{"num_hidden_layers": 9, "hidden_size": 320, "n_experts": 96, "experts_per_token": 2, "d_expert": 80, "d_shared_expert": 128, "hidden_act": "swiglu", "moe_layers": [0, 1, 2, 3, 4, 5, 6, 7, 8], "router_score": "sigmoid", "normalize_top_k": true, "routed_scale": 1.0, "balance_loss": 0.000631, "balance_bias": true, "init_std_router": 0.0196, "lr_router": 0.00146, "vocab_size": 27315, "norm": "rmsnorm", "norm_eps": 1e-06, "tie_word_embeddings": true, "optimizer": "adamw", "learning_rate": 0.00132, "beta1": 0.9, "beta2": 0.99, "max_grad_norm": 1.0, "batch_tokens": 131072, "max_seq_len": 256, "train_tokens": 618500000, "max_steps": 4719, "dataset": "wikipedia_en"}
Below are experts of layer 5 (counted from 0) of a mixture-of-experts language model. Rows are named router (the router's row for the expert), down (a neuron's output weights, with its number) and show model dimensions 160-319. Each number is 128 + 32 x the weight over its row's rms, rounded and kept within 0 to 255. Numbers have three digits each.
After each expert's rows: "raises" lists some tokens whose logits its average output raises strongly, later layers aside. This comes from a sample of Wikipedia text that the model never trained on.

# expert 52
router:090099093153134125130182140157112058135072092116145160128112055100082130169117122085109077150100107108148115106148134105097142082126177177123160088142105123097134166132131155049122130129187059113117152174101151145159133135140154106115096137089121151129111120156152130145131147124084083099085155120132144119162185171107098129105129100168113152115122150140121112102158121139158109101103081062091111168165041181164194100132133150126100096089123161174105144109096093093125130093103115
down0:133044088093090171114134148150144088161169158124144125131114143105179116118090076147131094089130143168203220122100085134113158116097189122151114122090122164128131093104122157079108153119123128147123116218184132089117176216135053139131123144133116107129130151123148149153094103132129136162129143128161140108139125091139189119123118099185091190125151091154102133088166180128142142120124123117136111110093157157125152128136120125140111109151220076140130192149070082085145083179171173
raises: " at", " for", " in", " once", " off", " as"

# expert 71
router:149138057140171078165153108146092062151134118181150157170136089062079152141073121058067088162145110124127142081135144093137164107126185154115147044166087096098128139126109134091140131150158121102132160160116188183151150095135163130099105165100184119139111145135120087127161171132083067074076169168111130066115147154097108111105107114154111134143086125134134124149106159152143123080191088055120128104156039136166167113137150117139097129116153187214133118117144102110100127112123122
down0:105105116102102108135136093168117255112145167144091102142100082149147075129110127111136108143160108108183139090151143140077114114099143122131150163106141109083167112119151068107162155135095166155133070141133097082128071186096103112144143125128137129140154147136085122155132072195162114117185079126120126133147104122147121132118136155129148129103174090073116161087172070074181131109150143143078144094108127140108104107098160113130087132179141134128165073048134124131136115117096122
raises: ",", " and", " in", ".", " that", " at"

# expert 15
router:138109075091132089168174128158089006194125122114125207098137131104088154145117160126132120144125080120151134144121125082078095105143152133124155077127074186046138150100138131098095122162137111117132146182143167158126134094116119108130135136089153138135130159093156129119148127129109076138091117170105112104151147127117107099120108090180089158149112175163090089125142157161122090081100096123115101106154091127159156171196189134100095100145187146192144129073107114128109108083131103
down0:098183153111103124056118136122101170144133149103095093172167095105165151115110143105122080142151102045082050157170200127099121085110120132131137144133154141140125156145138152090107166105110129105141103190167110123065137115078097115183138105141135116185142127131151124065135148119115100049100144082139109106159083139120136111082105090136112135158117101168082176141146158065155164167108092142141161153140108079127180073159118164132173100094130105142125116161126110054102130138192119
raises: "0", "^{", " ^{", "enz", "–", " cent"

# expert 64
router:140192084078166098145165162094147030138111091157114175172102103127113180180076139083097119136116084161127127133133210138111147106104123171125172083158083164083109151122105090121156111185181139117140182117097159132121158128137130134119134157132137118186131162093206129138177117121132149117132138097117124102144165139140075115134097078195111149164149131112098124149094162113110131089102116135101139066188049161119180114161162115202117093144167126206154138068094134145054075133128075
down0:150092127188133137079203111136125181102125116123104126100060130120129135130084129137117111148062146143102163101117082113088087149097147086147127203122177083138114125134128128174141089139142104148112106104098105138167146125092138135096083100077141158122138167184110125095113152111150176125159098135125122107100184129128128109188135125131107137059128128128161129183134125093176129131068148102133092130163213096131132124151140253147121155120116116128162116106128125130169098129147117
raises: "9", "8", "0"

# expert 67
router:090155082093170142142181159177154035174097112156122153121073139091143151158115132076095094146119061123131124116116167120122134095139180142153159107140125146099116156112125100107128125107164080080131113182061172215166171139107174128130087142134158092116121147099147148124126171158146074094079163153124146089145129147099087059117078111136078187137074136159094131116126179148091142088167072102137122094135017155174169159150140129105128132116156126194138128104111082129104062119105095
down0:125149132136128136154132086119139105059149111146158144178117095148078180147170118117093157176166140090102108129147124150056107112124130097183135085078134137109181100177133141085117102147120107160166094093185124150070122174162110152105090200130184175122134136131140099119168146162090135170132099161041118191183098144192098082096126117138157182141115153166159082063113141075116104140133074089094124112090137093132090098170153084151188078163075139090136104144133114149113090161127151
raises: "1", "2", "0", "3", "4", "5"

# expert 91
router:132149085157143137153190170131071039139109123164176201131082085069104148203091161099078102147157103102138105124131153079090137099125121178131181059154122112077152160103096138075149104140161123102105157160125140176150156074107155118105101165102186128135129115187122115166122148140076097112103147158120111031104185182122119131089093098174112162122115192117109114152130145105127130074120085079126175145167081170150147123108143138131055105089131149183138143111128170065114095117147110
down0:139113132106160069108110122117117190143091112141180135167102106097162159114108125153126129124126131151079123116102147151112107079047091139074161132190097112108176116142150132167149089132083152110203116100181168136111097136093109114142054110184140219100179104109108087144158113103178090175095169107146151126150076159135106146115206125140154125127140080109104124197130097154162183110165145158132074060072208134145141135172095154101148154133140113155140090166135095168099162115187115
raises: " about", " more", " for"

# expert 92
router:136114100114112104149160136114127029178113117117107118159153118131077152136092149080088145102121088130146112092138126107102144098111137167149144098133128138107121145099136101100112140129162125089106154176106149144097118056127188140126138189110128136171100126128153126168205114091113101130091128167123147144162183158115125107052070120124071132128092141153105156127116173198129105116157104116098178089140024146143153142201161094134073064125105136184120169069090121108116054104085073
down0:176072104115148177205169121103119189075174162049208143126156086176064132121101133104150151099151132077155165151108118125094140178115066139096102161152106147103094148133092144119116123157118145116168158192124186085101103127117144128147135129150139124150065061066152109139062086114117132190094151134128127112190098112139100144214191151081171154097148136109096115122168074132118125196152092108168106129159125175116122145133142145140124128066110078125068163132127179119139116106133103
raises: "0", "1", "2", "3", "7", "6"

# expert 35
router:123118082137143071188171154143075033126126119123130137156120086106145131149085134073136116144172105105120126098131124078093132107152141203100138080158103131083113133095142111127118102162119106119123152193060148124177117098137141128122112151105151081146081141125149129102125135159143123113117201153074134108156174124124093136149109120164098140112075118164098068130136163173108101099166111075101119112139018109143154165138138135160070069101129150166095147100138117107119115089150061
down0:144151168102148185120138087135101206106070142099102158150114147201116116121180164115128137123108125137175143154086122151170058136208147093109169152127130143114109139161159102099121134129189108039102161100137156108152118122136103031178097103115123174132116147139092183109123042132151125080158091064054099112167118178137181127159049127118121080105119086115128112122134143118088070132148141138098091108084109155112120113162046102085174154120149108119044202179106133110128108098134173
raises: "1", "2", "3", "5", "7", "6"

# expert 34
router:115154059092193075183115168155136055132123112150077187175126104112117134169122093087089088160132052137133102140132135085101165145118169190142162076137101164102160136103095150104140147157125136068115216155101157190173133117079134125106118154118168134181144140124141160130162138143073095100107162180096170102161133182116112090065113092116086153153113198136148128129127172132121120078131113143082112096143032122155136133147117153164100108116087174156124144062074137083122118134126089
down5:113151140201173113153148172131122125130105188129091128160098132088076117116151121126143154135129150094076138156143097140207124159157116120185092130126152166154140148146111134153135138192081096122133157150101157117122209165111202180188124151169145133198105120130149111106108032146152119123124097161131053161247147102104148106136147129161156141116107091128117114127146121176116107161146120128080153046145116122072106148117140139135097169148071202147096175136101160117139064140124116
raises: "|", "2", "1", "^{", "St", "W"

# expert 76
router:141143060103154086122164154135113060155105140121158140154105114112094144165154170082088099128136080153126112084138143105087118133119124155098137086149093146093123142079125104131133109181161103096141179145118151188136157118134147142108130150116160103165142164140152119128151126157106081073099186188110141097180176103083101074131116131180084132170125163121098093136141134121120106083168129126073117131202014139168173135120145122145068109119152127164128148065107088130076071108097094
down0:149106199102184158144105103164137182086111132206111118126101134128157118132178164179144100143112152167138113166142143130145120121145172124115153148087090122132139028145131107144102147123136098163168184051120139163126119147153199138034131132214155166146141122066114173107122167102190149173169137102147139121126124129146117081124105119076133075181144125086107103130122137093160132114136096143158151116121189142124135093109105163201105119048117138107131108148127136166121133084188147
raises: " —", " ", " –", " -", " −", " Did"

# expert 54
router:091138081107137076181180167108082026114134139126115133132099122073117162166111116114083045146169131114109065097118156107156125094125155131115127080147092170088129169110118127122108160132176133094112151160100171150177104143088177151112080129121154126187087117157130160134171155155114104077107111168126119087137132148111065148095042121168120169180098147139091119170124124142125086119117112121115104104178100132154165158121170159129094080077150139182148189110130106124093118124117094
down0:078121107081145061130113125110126012182132097109120118108143128105055166152125127119124164158097147128094113138092221173150177097082071099070138139189100134183126139136104120083156125107167138078142114183118111145130125085175111107131119161135114141146122103141125131146105089098185126116112108165099115142141164159091097160139136096177090146161139120121122164145096152167186157057174090175153076141143032135186165161164097149096093125115131088148123203092115182116165116130164117
raises: "Is", "irk", "MI", ")"

# expert 42
router:120121087074159114162134139108143045163127135100139150186104130107093193130075119102147084150143097154133145081159161104082114147119157165140156131113111174083133124110144132100105136148188094132127145147077171115158136058144136128123096128117129089143115141147140096126137156152105115095130122187107184115155154113148099100143108145158051153179105175150097066167108144134138121094154089140106132104157061127127181150119151121153063140126156162192075138064106075107116088125116046
down0:105151104184147142159076139109111178092146127123047085125102131131135119064073156163142100133102158094208135127062138115108191151127101125143115138151110101138072103132165126132140102104106075139098139116158147131098109155124109174157129091180192093136082127109168167103126144131091137119025162071089089124147138132144202122088145204084125123079105114185164147134127101179109118170111137159172100132137110151144111091062098150179171164139122139165120197172176162115147101105096106
raises: "7", " goals", "8", "6"

# expert 41
router:109190108126190112146170101153072068170135099104135159152093076100084144137088172088110117095129089115130107093129177091144145070109127140097180041128078100079153193102138115061122132202159104107118160157087180167176150090164168099130130158128145079136089138151154116110163140092157111103127118118145181082152154133112137162124099118174055151159116195170088101137083156145110110049116143123107104113145000099186146120149148129139086113100126199157124151120116110121111114172125092
down0:133125102149083159101141179045132187142173147154096058094107124089099099133123120134203123141115087115184063097134126127145116098135115130157069101117098160133109144131102133162100123074110120182120129172056143162128154073140142118160134112058160155099156155113197112079135110157095179143167142119157101125125140144100121141134149142111113096065118109126068112104138129093166104110167124105072207111138075099101073169057067106154079098143195153189092164108091124167121121113122145
raises: "3", "9", "5", "8", "1", "2"

# expert 57
router:091146062108152078155156156113091054150103087134149158117122129094081157120101139116105101130163073126146140105136158118078158149122158124138162081133100138117166153102086112109138122158156121134097177162044138179156108078116135176167095159121205095166110167140145120118115151164129088146131116163087158112151117138106083139129122118150104164130124138153159121133138191149093098106135109114081137140139056151099160131152175133116097070125122161155112141102089097115076081065127070
down0:183123153092119148151091160079121010101101084147158085122121129149141129112129134096119175151144171126156123075121149139121102105151076137131122107146091170112104177131106113109096117076166158146141078164129132118133159160106155137207087132131144105082118123130087174138130131044110142143129119128053157169150194128096123233075130178128130055174102126150122109141136112103156136099149169129087130107084181141127114142180090095152092157094101157158104063099149113185122228136080148
raises: " ", " |", "at", " |\n"

# expert 45
router:177126112113142111141158146137047068123106129125143211120111087138101136194115164078129131146144087120136139136150189092119122134116133160124190088133058145099129132095138082110122134150128100164139160139120118141164113131132153136106093149107142101085132142125157092092115178148076093097121148148115099095153135217082094119076110108167091161161097119145113137138115124156075138074170129102118105141158050167173139104201186115165106135106142154172158198081076096111049131105123118
down4:102099168124100127163150138093113136126133079120091107040137160127141134150153083112099166123091141122164120136084141166137122112140109117108119098123121170027155165172116137226127157101178144201145198149163130148141135080168179105124164110133096159124145121103170103166143102140118122108126165118174089130123121160108185125092129040129115157142136194086102182141160144093098151131151121212150211166159102139138101052136121107109133110064084188135100127147108080080146121133114106
raises: "-", "===", "==", "According", " ", "Other"

# expert 30
router:123162096096157106161152120131055034164119116094166133189137101107131132139076145051126118137149100138134079121116158113116173131107161166131136080167064131113130168115055114101127107165184129061103158124083176150182140101106122139082099160106153128166125132096145100121142108115112086092108172130091168092133173114134135136080094093123123146152096142151111119183085151148139096109116151108114121133156075161176127123205115140143111100091135129131138115073126123057096068120109135
down0:129154176121109170109128121160134170163158185088104145126198142123138126111162081096130162065141128105118160154156088115110166142091140148145153133144081161140137034123155151126128128132142079123091173095105113129094200142069159145122065106130177113113102126133095164133141147161110113109077115128120159108155144167194128093094143139107154151124087169060103144182139201148106093095145150094176124138099172102155122118094080165104108164108140131118101155070156147175083169121149121
raises: "1", "3", "4", "2", "6", "5"

# expert 63
router:158150099118166109158107167134088045140069106166151172160091112113075147155082128094121073151126098106119102058125141126151119144127173135156179080173125172106157130110134147097119115159148132110114179156115160149145114126138163126131059149137131115128123125151118139136178164147122128097100137132125126149140139174131077122088072109180093164106131184178060107113124189125086076075126141095144094077162051110182176168200133115156115138111165148159128165107077101093110137082148101
down0:167099069204120122116070154151118161109131148169186144155162109111178094128147140146084109104198115116112130138053103173099115112167178152147160121177178106099160132203126150118143135148137105167104127085098141122130106126150163156162163164173150162118081156120094102139142139092138117131102136141162106146085113136181098134107081130162154124144114129081089079127102117135143107121122132140162133098145122209142113169124117138116134135108092051145137123081122083149123204111106128
raises: "-", " ", "Comp", "Track", "Other"

# expert 43
router:128152066123120095137166160182111041186097112128133147142109116099116159147072110088118131136133096120091131073099129105093146114142143135124138074166087148118137136114105121109109099163125067125128123164074168137135109103098163118146108126134139129132122110120183117132158166155120135096101131134101154106138170144108105107106121119202115173154111119170082136147087157152105078065129079111069131129155026125186182161160183114117111070102147169168120209088099141125082092092124086
down0:087198128154159135140113146092104146107103135115116118128120087124121141135081094145170188095108193100148109083168144111162134126175065135104174126122142110072139172063131185133098111123105125141114141186134130079214185123169154186124106157115145099098104102112129131150163146154135135151115117111043121140124143154089077105171129099154132164130135094149191100103095142104090141145155167130092070085101156156148152185184137122126133135140113178127157199178091127152119148180102149
raises: "0", "nd", "5", "–", "7", "8"

# expert 46
router:114207103129168116176145175140102017158129101145107171157063127102092157155062148096136079138174115140126062105092169098082122098121151174137135099112105164064142146127088133091139148143142125108121135173110166150131143104116157145094095125151108057127126114094187133103127122118125087110082148162142163122156128121131129092068145096133083171134106119097099111102143175120129080043150106110129159120168127173124124135118186160170114089147146154174132142098144126155085059126141087
down2:089071150070123137127136043160117155074190142070139155188125144139111154135142089118090081156070152098131074110079131124104118107143142135102133079104128146200138156067154159140108090118181152141083185169091185193104106133109165088089127097104171126113136178106174143120165176102158109214126078057140103106079155137125104127125129139096116134122181149123104138107143125183079203134136155143100088135148096135080130093122078180206096125182143166132107164129155062142182135138073149
raises: "ing", "ke", "at"

# expert 95
router:128164079158142088179162134137079034144111132125126123159104097126122169190115128112098110159146117116135094121163184107114152102070147140091192089141084115113128143148105125111112135176183071116152141119058125119151119114165127134118084160107171109139083153118164080117208190112144138075095121154094222090149171136153086109128121144168131155143094138130055137171119160160151128087130137110112148114176100120152150181130138106148094098113174157139131160074078121070128132126092118
down0:119145168098145138120071086148115135101129097128137103097127112137141188141099134059200140141127067083143085092114106108095091141136103108206141139098077152131118095115088170131136168102115136073152138110106126123123108140093114182144168127139094128110101091124160135088102123131078188138111110132093133180148165132096108108144156069106215175124109129120086130121131146088179099097144120118103086134134105032108091115158056110091143142097162104122106172137113159161108182132163171
raises: "AN", "°W", "ifa"

# expert 78
router:085171059089188121169170166163096036158084130110151159143110102106110170180124158057061110163137039095123122125164171107105163099103196143110129080140134167099188116131084097128144187185122120065141148144128135155198200100126147146142097133152177085155133123155134147079166123133128098129094147125078122143126157132104110113090103133180092154167094153177083113183092160160111109085155104104119111113124072117177214169140131148148142058148144125135090125107130105116119132105051098
down0:105130193088177073135199187127122095056117154152124084097086120145150137180136111078131160126114159121103125182136158102154105098116113062152167195088157130164093125116123146147132122162160183100134093156093147119117135145173139084098133189100145115120116164118202121164105212139085117084166108149158145123117131168175109091120199133142131156153122110191138153119146105081068149110106158132124151078170140088121060146132169142131132113135111109171170143126106122056124158158102091
raises: "1", " |", "We", "be", "from"

# expert 85
router:093164097133182110148160108129145000169129135060165159144138064142117149146107123083058050171136099120136149073170151105105143153137153146086184108124109103116167128106083133095138159175149110123113140144138168136187153116164140143115114171098167110127144175086160153099091118131127073118122157137102192146143172131129132098112128139172147104165099184147147109093133162137095094077170115113161128113138109142149141141147168086121133056140117193162111133063149068087127060137101121
down0:090148103121169083133178133121131166134059107148137079153113112109180058099133105118162163139152092127130116122144111070165150159096099083174120113165167098147112157174138146146196167122120059136158116136159134149082091092106128131100124231075110146156142138121147109160115106167094179122130077090111184109081148096202130086138107086101126072160100143132112135084144104128122120127166074142084076128099079141130126151132154154167153195113079111154167096160113112212174120145130118
raises: "im", "oster", "ina", "at", "one", "ard"

# expert 94
router:107175076131179071177159145129101054129100167136136184171103086057096169124094105059102088156133086141123103100144117101127120085111166160122132084145123138082149155111123113117140116129185116124130162141094135149174114064140135118125055119154138076162098123100166121115142157117107144135102174162083155115192117114121119066104089080173138158127121160122108142129126127131141170105139081084087089086141071150132144138184140133092114109087135130178147165084103088115052092120127096
down0:199099077093181133165178142173124034109166107125137157107134118132165086128132076076146178169150126147128169140158151132092113164122128142132150167161123182136195154181082119142114069102104106147121132121121077129077137062088157142115099131132060073169198137096195119134155146094138148130117135109113230175174143112110124120096119114105171202190142100120130122150088099087149166140084106140162123083163088090049121102141093146107066121110126121167150136161117095157096060115102073
raises: ",", " and", " of", " (", ".", " in"

# expert 86
router:092156118109135115165109149119112022166100104111150161142136100115067175128105120065123128102132065147126122118148137103131163073112143149100124093144067150102137169107118111087078111154115075153134144121097129173154133114122184129105102172105124100122115134119166156165158128106117107109125120139139158071142152179081098064137136117197105144157075142127094100146100107169089135077112137075109149110171039163148187132131142119131107090084159169188133122120100128125133099097122157
down0:125183113116162140133084058121179204159154143124088072153110158090133125125127123039128126119105131131124140140140073164227094140151123092177142091091132203113077136168129133136162110125143125108131123090119086144142117174175146136103166189129152137099120140099102140138158111126142163052133137194119109101158180116100131123145149154094173115171182140140123157110067141042184105181171120134166118100088102091120161210153119132160156155129135099122109169093131112147127132178173140
raises: "5", "0", "4", "2", "7", "3"

# expert 20
router:111116063111168079187126131136059066150152098124149143168143130116140167180122105077102092100124094127108178122121122088086145109165175144135157113135115134093130138129125123156123109153177088108154172184091129182192120112106134087109078159122153117133077155148131069099165113181119079138116160133145125067128154124144099121064100118197105172163106142158079137134133158145138130136126159109047119059206030148150142151155147147189091067128107140220114144096059129106082113110073073
down5:151137120137099172149095155084116000087137095096105142164136147187092129124129129110115161100108085090175127163086094151163155149154159091137093141151098099089097116147094170128125159102124108087131101096133129151142111150151126142069164117113128153086093137125141103121155099116139127129136153164150083183098125096138178151139085112111117129186121159143121127062143079157158095158095148148100162127096101105124120128142148152134156146091137083143130119121129124113104154165121129
raises: "=", "-", "Scientific", "Member", "Single", "Location"

# expert 12
router:087127101117136095170134182129107028121131121152115151136102109101080150116111135073054094148148078116087109121127152087127160077079142166151112097148096139077119118093150128059136119118126149091144119159117153188128122068109138146161113114120136123133094169141154126148140133125062123105078162166116139159163203126116055130116086089159113158154066144127099149136138121115131111129118130080079124136168065137174169152169163171124113086109134153183117159083157112099081099126095128
down2:147098148129143105094174115116169152069183129101155153162121188134110130127119149130151118138155140094180145091086145165122115171123162167107082091075120117153098183143113084144133190104065131110163105101143170071099095169091112138107074105113104165159171122180154183167083130183164090093117135163156101131103180082139153075159105082090088108123182078151136130159140164185137110129091155143116046068079133091132142097124163098164113069148140151121180182122100171073111094110152160
raises: " |", "v", "^{", " |\n", "*", "-"

# expert 7
router:090107080124124072171176157133163005106157124102145181184097104094126188154113139102094137138164076135131145153146171112079119068122140163118145096149119103119133181107129129111153096119158072105146171146090127145128109095116135114107117112135173109153087146110178166153144146125097081085110130143114170102137127113126070117105119092163121150115074164121105128150143132147093103071128118083103094116157124128164156100168124127145150116115111137180142171056105131062103104130161114
down0:089119119124187140193146130109171243104106081176156129144115170156108072087126120130120088060130132166194129177088205118128102142078145111179091142109100126134145138154155186148165130135071101164111150167122109147172120112103128135114096070085136123124095158150154144126127113120113145183056125198134089133085155091128117142131114102122097054164157120086100117148166151179154157137166172137173109133142169126127153128160119186203129099153148120118148127159153110131143125156095126
raises: "/", " or", ",", "\n", "1"

# expert 51
router:124085081111133094150140139126113028157115128115141114190130047082096171128123139059093093162113114123143159131122173125116153109145152132127192084116110100102173156116102099107142127141137098107154118164124121156175187117103142114139103124082156119135070152159139056120171124108060132122138165152121164096147104125145090097088108128227159192172144149148083143122108146133140109067096134095100157098138067130138185141197157136139091089128122109154140129095118114091065165117075107
down1:143178152144105107139140177169131173148170143123116145094143125142170163090118115104109112123176190091077126203167161148163148152121133109112096142117080167098166082037139120121013120163157098161130146137125121127127149151206146134139135110144144107196120165152111143142121181118190148160174158105139112135087135119151158125169107105174103157147184171138087060122131171106185100123090109115074124082074170160104142123088123137183126116136133123082158089097144134119176145180145081
raises: " |", " In", " |\n", " Later"

# expert 14
router:114105101131153090131138107173089058135089105134143145169075072112124128176094133086108102137148119128137104133105156060119159143150156120136164045180090125073181125122152109116083081148182118103156147166123165138102146104115145150121135160127167120154127151147164106113155154134110086140081132193137119142123163148102083080068066098160114153150091174106091139133126151113122102072177102117105117057168063141140170107150172129168081114097129147198140129108059112101100120109135066
down0:066127107128141146135131109081108000145174098121146072105133101125192131147184166148114113106143125125147136118105056129149116165095101119101117156133123152125103128110131124133139149167151084142103126098148120110136204104163179133119092170117144115094108099096186112075098169124132144111099141104122125171150088158169134103128100094111148108126127081098103113113148107183110139069119152125146116066104035108086088119096117120114146058170068123129154080165055146115102128108178171
raises: " ", "-", " |", " -"

# expert 21
router:098106121109161049158156151093131012139105097107129190158102103094099178110114137079127115116099101152150092100176153103112107117106177137105167115164126171088155176065122132126120100203151125124113155150102129160189130116140198132093129139076152118183123114159169131105160145130128120098094173185124162102133141117118135158096096098149091172110151133110132125109085161133125125085171150101082141088169074135149191189180165147170120120136158143138145136105118100092118145122082084
down0:119174096115102175130070091141151133140116086114155167136177136142150139102209125108103081155144101103132117153154104087181141131119092167154085150122126157121118043185070090151093176105055096111133068071121135149117145183163100150084126058159161140099093084170085140088117136083122099096127139143066130116167160084111084087152165115112152153139147099106079131121127145153091201113126099134192113121116178167122151140090097124059148133141096097134110099085180139173134180100114127
raises: "1", "2", "7", "0", "4", "3"

# expert 69
router:107133085067170104108162163147096063108123102140127150154116145068086178142102142085105134140155073127109112100152129094130109118118194145106121118124085162104120152084122097143134143145177107108161181158079161120143146134146161084121082139109163137146072116155171105119149152140054099097082138135090149143153124135096130154091104150173102178151080128133133112114115198139089125100136138091066127113193070149157172164137166176088111143128123200166127168051083147097091069119112075
down0:107115101098115128103123099146120255092131181157108136129130116133118092125115181151127087101127126089179139115151139127213127188103085177116104137122115093034106124055189092101123127108155128136115142135105104091128157159110079181108090175119148135134102072090089121177160127130073145114116087102129175176126102117122111043093222139110101090096150106103129089149172128129147112119167120184085074195118127089170149102116128163104187118109118124138150183126136142134126151102141108
raises: " ", " the", " to", " ", " and", ","

# expert 82
router:124132076122174072180129144136126014147115101168141104131124070097117151159101147111108141160154100134158133064137188127083120109109193152081136078173038170081095153101111107128078147140159123123136133137086131145160142110131132150116104139115107130141123143104189153155125133189101084094107159092129115103118120169067137116139107101170101198181137171103103155092152165116113124088151135063091097137149098128127127112138156131127141142116157156167102133101148102115088106111115089
down0:158168108158129098188097073169158054104138165175084085127168072106126083154205114198071146200100202168124105107105133110177086075152119153131117160117176115090120093142133134108143117097132090117093161133107159186134143132076141197137105099118105065124100149152210096147066118140166111143142219168121100152097170091112122174134136124159141077085147111135131115170108083081142072124117084111097075100135112057145197097174106133101092175086119142135147143088167118164126140134125161
raises: "ovi", "kan", "ai", "ova", "aro", "ete"

# expert 25
router:121130075122143099166157134122064029142106089116130180125134105107109153171104137123141132088147124134111133112166186082133168095122136191116181094179117154125095200105068089107141142157121086077148186205100139153141144107159170108107099153072162125135123097138136121126133127184138085086082125125106127111147165185104135123124127078163090160145108195144095144151104126180112147100150087080100128107179108133109130151115113155137077126105153175203149163100087103082105075133126091
down0:113152126092141123150103154115102191112120155122141200088192081134138123087146110155150130149126070137156099097101198089138133154175083144125168082101125139136127126133105145136157165155118155111105114144071049091170170148076104097126121156092128183118107073103109172131136086134113129093079119078108055150107164114210088109145100091093106162160104165103138134143171064118126120175140099153139189139137162100103144089104097111137135136166116135141181167126165176133182155133150152
raises: ",", ".", "\n"

# expert 38
router:073131070123162077173168117129107053137120105097153174128108103117115178141091174090110103134136116166158113138111174127074180148145109141169137072146093167105128158059056093121147162125137076077128179162102123190127212126124138122141080130124151157143103157103153165118144166139115099079127145177124186115142165141112059099132089141146116167134088179121094099187126149131139146080140124067098141131169070167112159174158172125145081093135136109178131138098084106117065125166091091
down0:148187155120161135129122172099138055164129156118067074124113187153087104152127130144037113164091130166097129202103077131125134143093165119112106073128107139130085141113151109124135127128113144122155176131107122117096135166150191140166145070185154122086103167165140103121160111070145147121157138180091089181167168130123165093163103126077144098155102090103149061144148167100101137146134111112148076155100175189154162123086183148160155160099134105094078162103126099123168130100085155
raises: " and", " in", ",", " of", " [", "\n\n"

# expert 60
router:142150101132172096146154121103102039143112115129090153173100091095097158139091144119110089125117060145128107080120167088134168104131133144113139079112134139102119142071101100105097128124145127109133150155129128144179122094133160125123064178081118131159144194114192138151151148127085121086126141174076174084111174148108098106071121138145109152150087137113106108147129179175153095058172158095076129109173030153164129145140142152155136112169169210219106160088144122097130063136108138
down0:124128114081149105123096110144088190148068132106116133125159136090100111092093115118117120128188076161113167154069114193179071117141157147090126020165081128156116124121108166104131109123113160099122118114148169140102130095107152040151089179093140133100153124120145130164144103154150154152134167099103043123156162119066158174148131157140140122196172102141115143141128150110113080106099100139097150106083140118119141119104150084132136153158186106124098126083079204221091115110148087
raises: "7", "6", "8", "9", " |", "3"

# expert 37
router:121135077124105102160173154114098042130088105142114151155117099098103155155112130083090105162112051151128113099159148112105176120105137124126174096143135152135107142099126161118132111150163126110108182160117110135158099077140134115151107126052187084164077142165169125086144181162072139111117170112114186114125142136097082093105120075178114160177095152137138151164113134161116097074101142111164134128160061154138116163169171113148120086138189150198123132118119087112086130092114068
down0:173106113131109101088134077105106135145124139127076148114162074132130139165151176135148114131139106163137152147128094109131148144139142110102096171109132102080103125114145157162191133164155158097072145083221120154151124132076200091086086123134145160164095133208085100170116138122172101143180085166131123128118114129177113160108150098174114099134116125120109144113115128122118121141103079078144157117115116051154139104144168105109113174088115103153137118173111177158157093106053117
raises: "As", "A", "D", "F", "N", "R"

# expert 49
router:137165052111146089166152136137076047123089098100133122125121123076133178128106147066067128122143068114123117074086134102077142114146155152109126086134087110111134148097146141096106145127208104120146156128101108170140107104130119112155093126151226123147156126119156128143113165113058088111132126112101164102139172095096096108092116080145095129169099147183121104145118125145159116095180135102134141122151025152199186173188194071156080122114129149160149124131102078145080103112117091
down0:163138138095139132097186075181093116131123154139157106136126094087153144077128134101122122104160091095149104124062146134096140094098095078083106085120107120163151159149192101145137153104110083169136143151129156120075134182164127118146112137151133096089155103077079120165124175086138126125104172116140183126103161142062144153093099160086110144117151132117152166143105132089154167117150111169092104127128184116162092165131140142177100176168163129132122123167119116177116140168138134
raises: " of", " in", " for", " that", " given"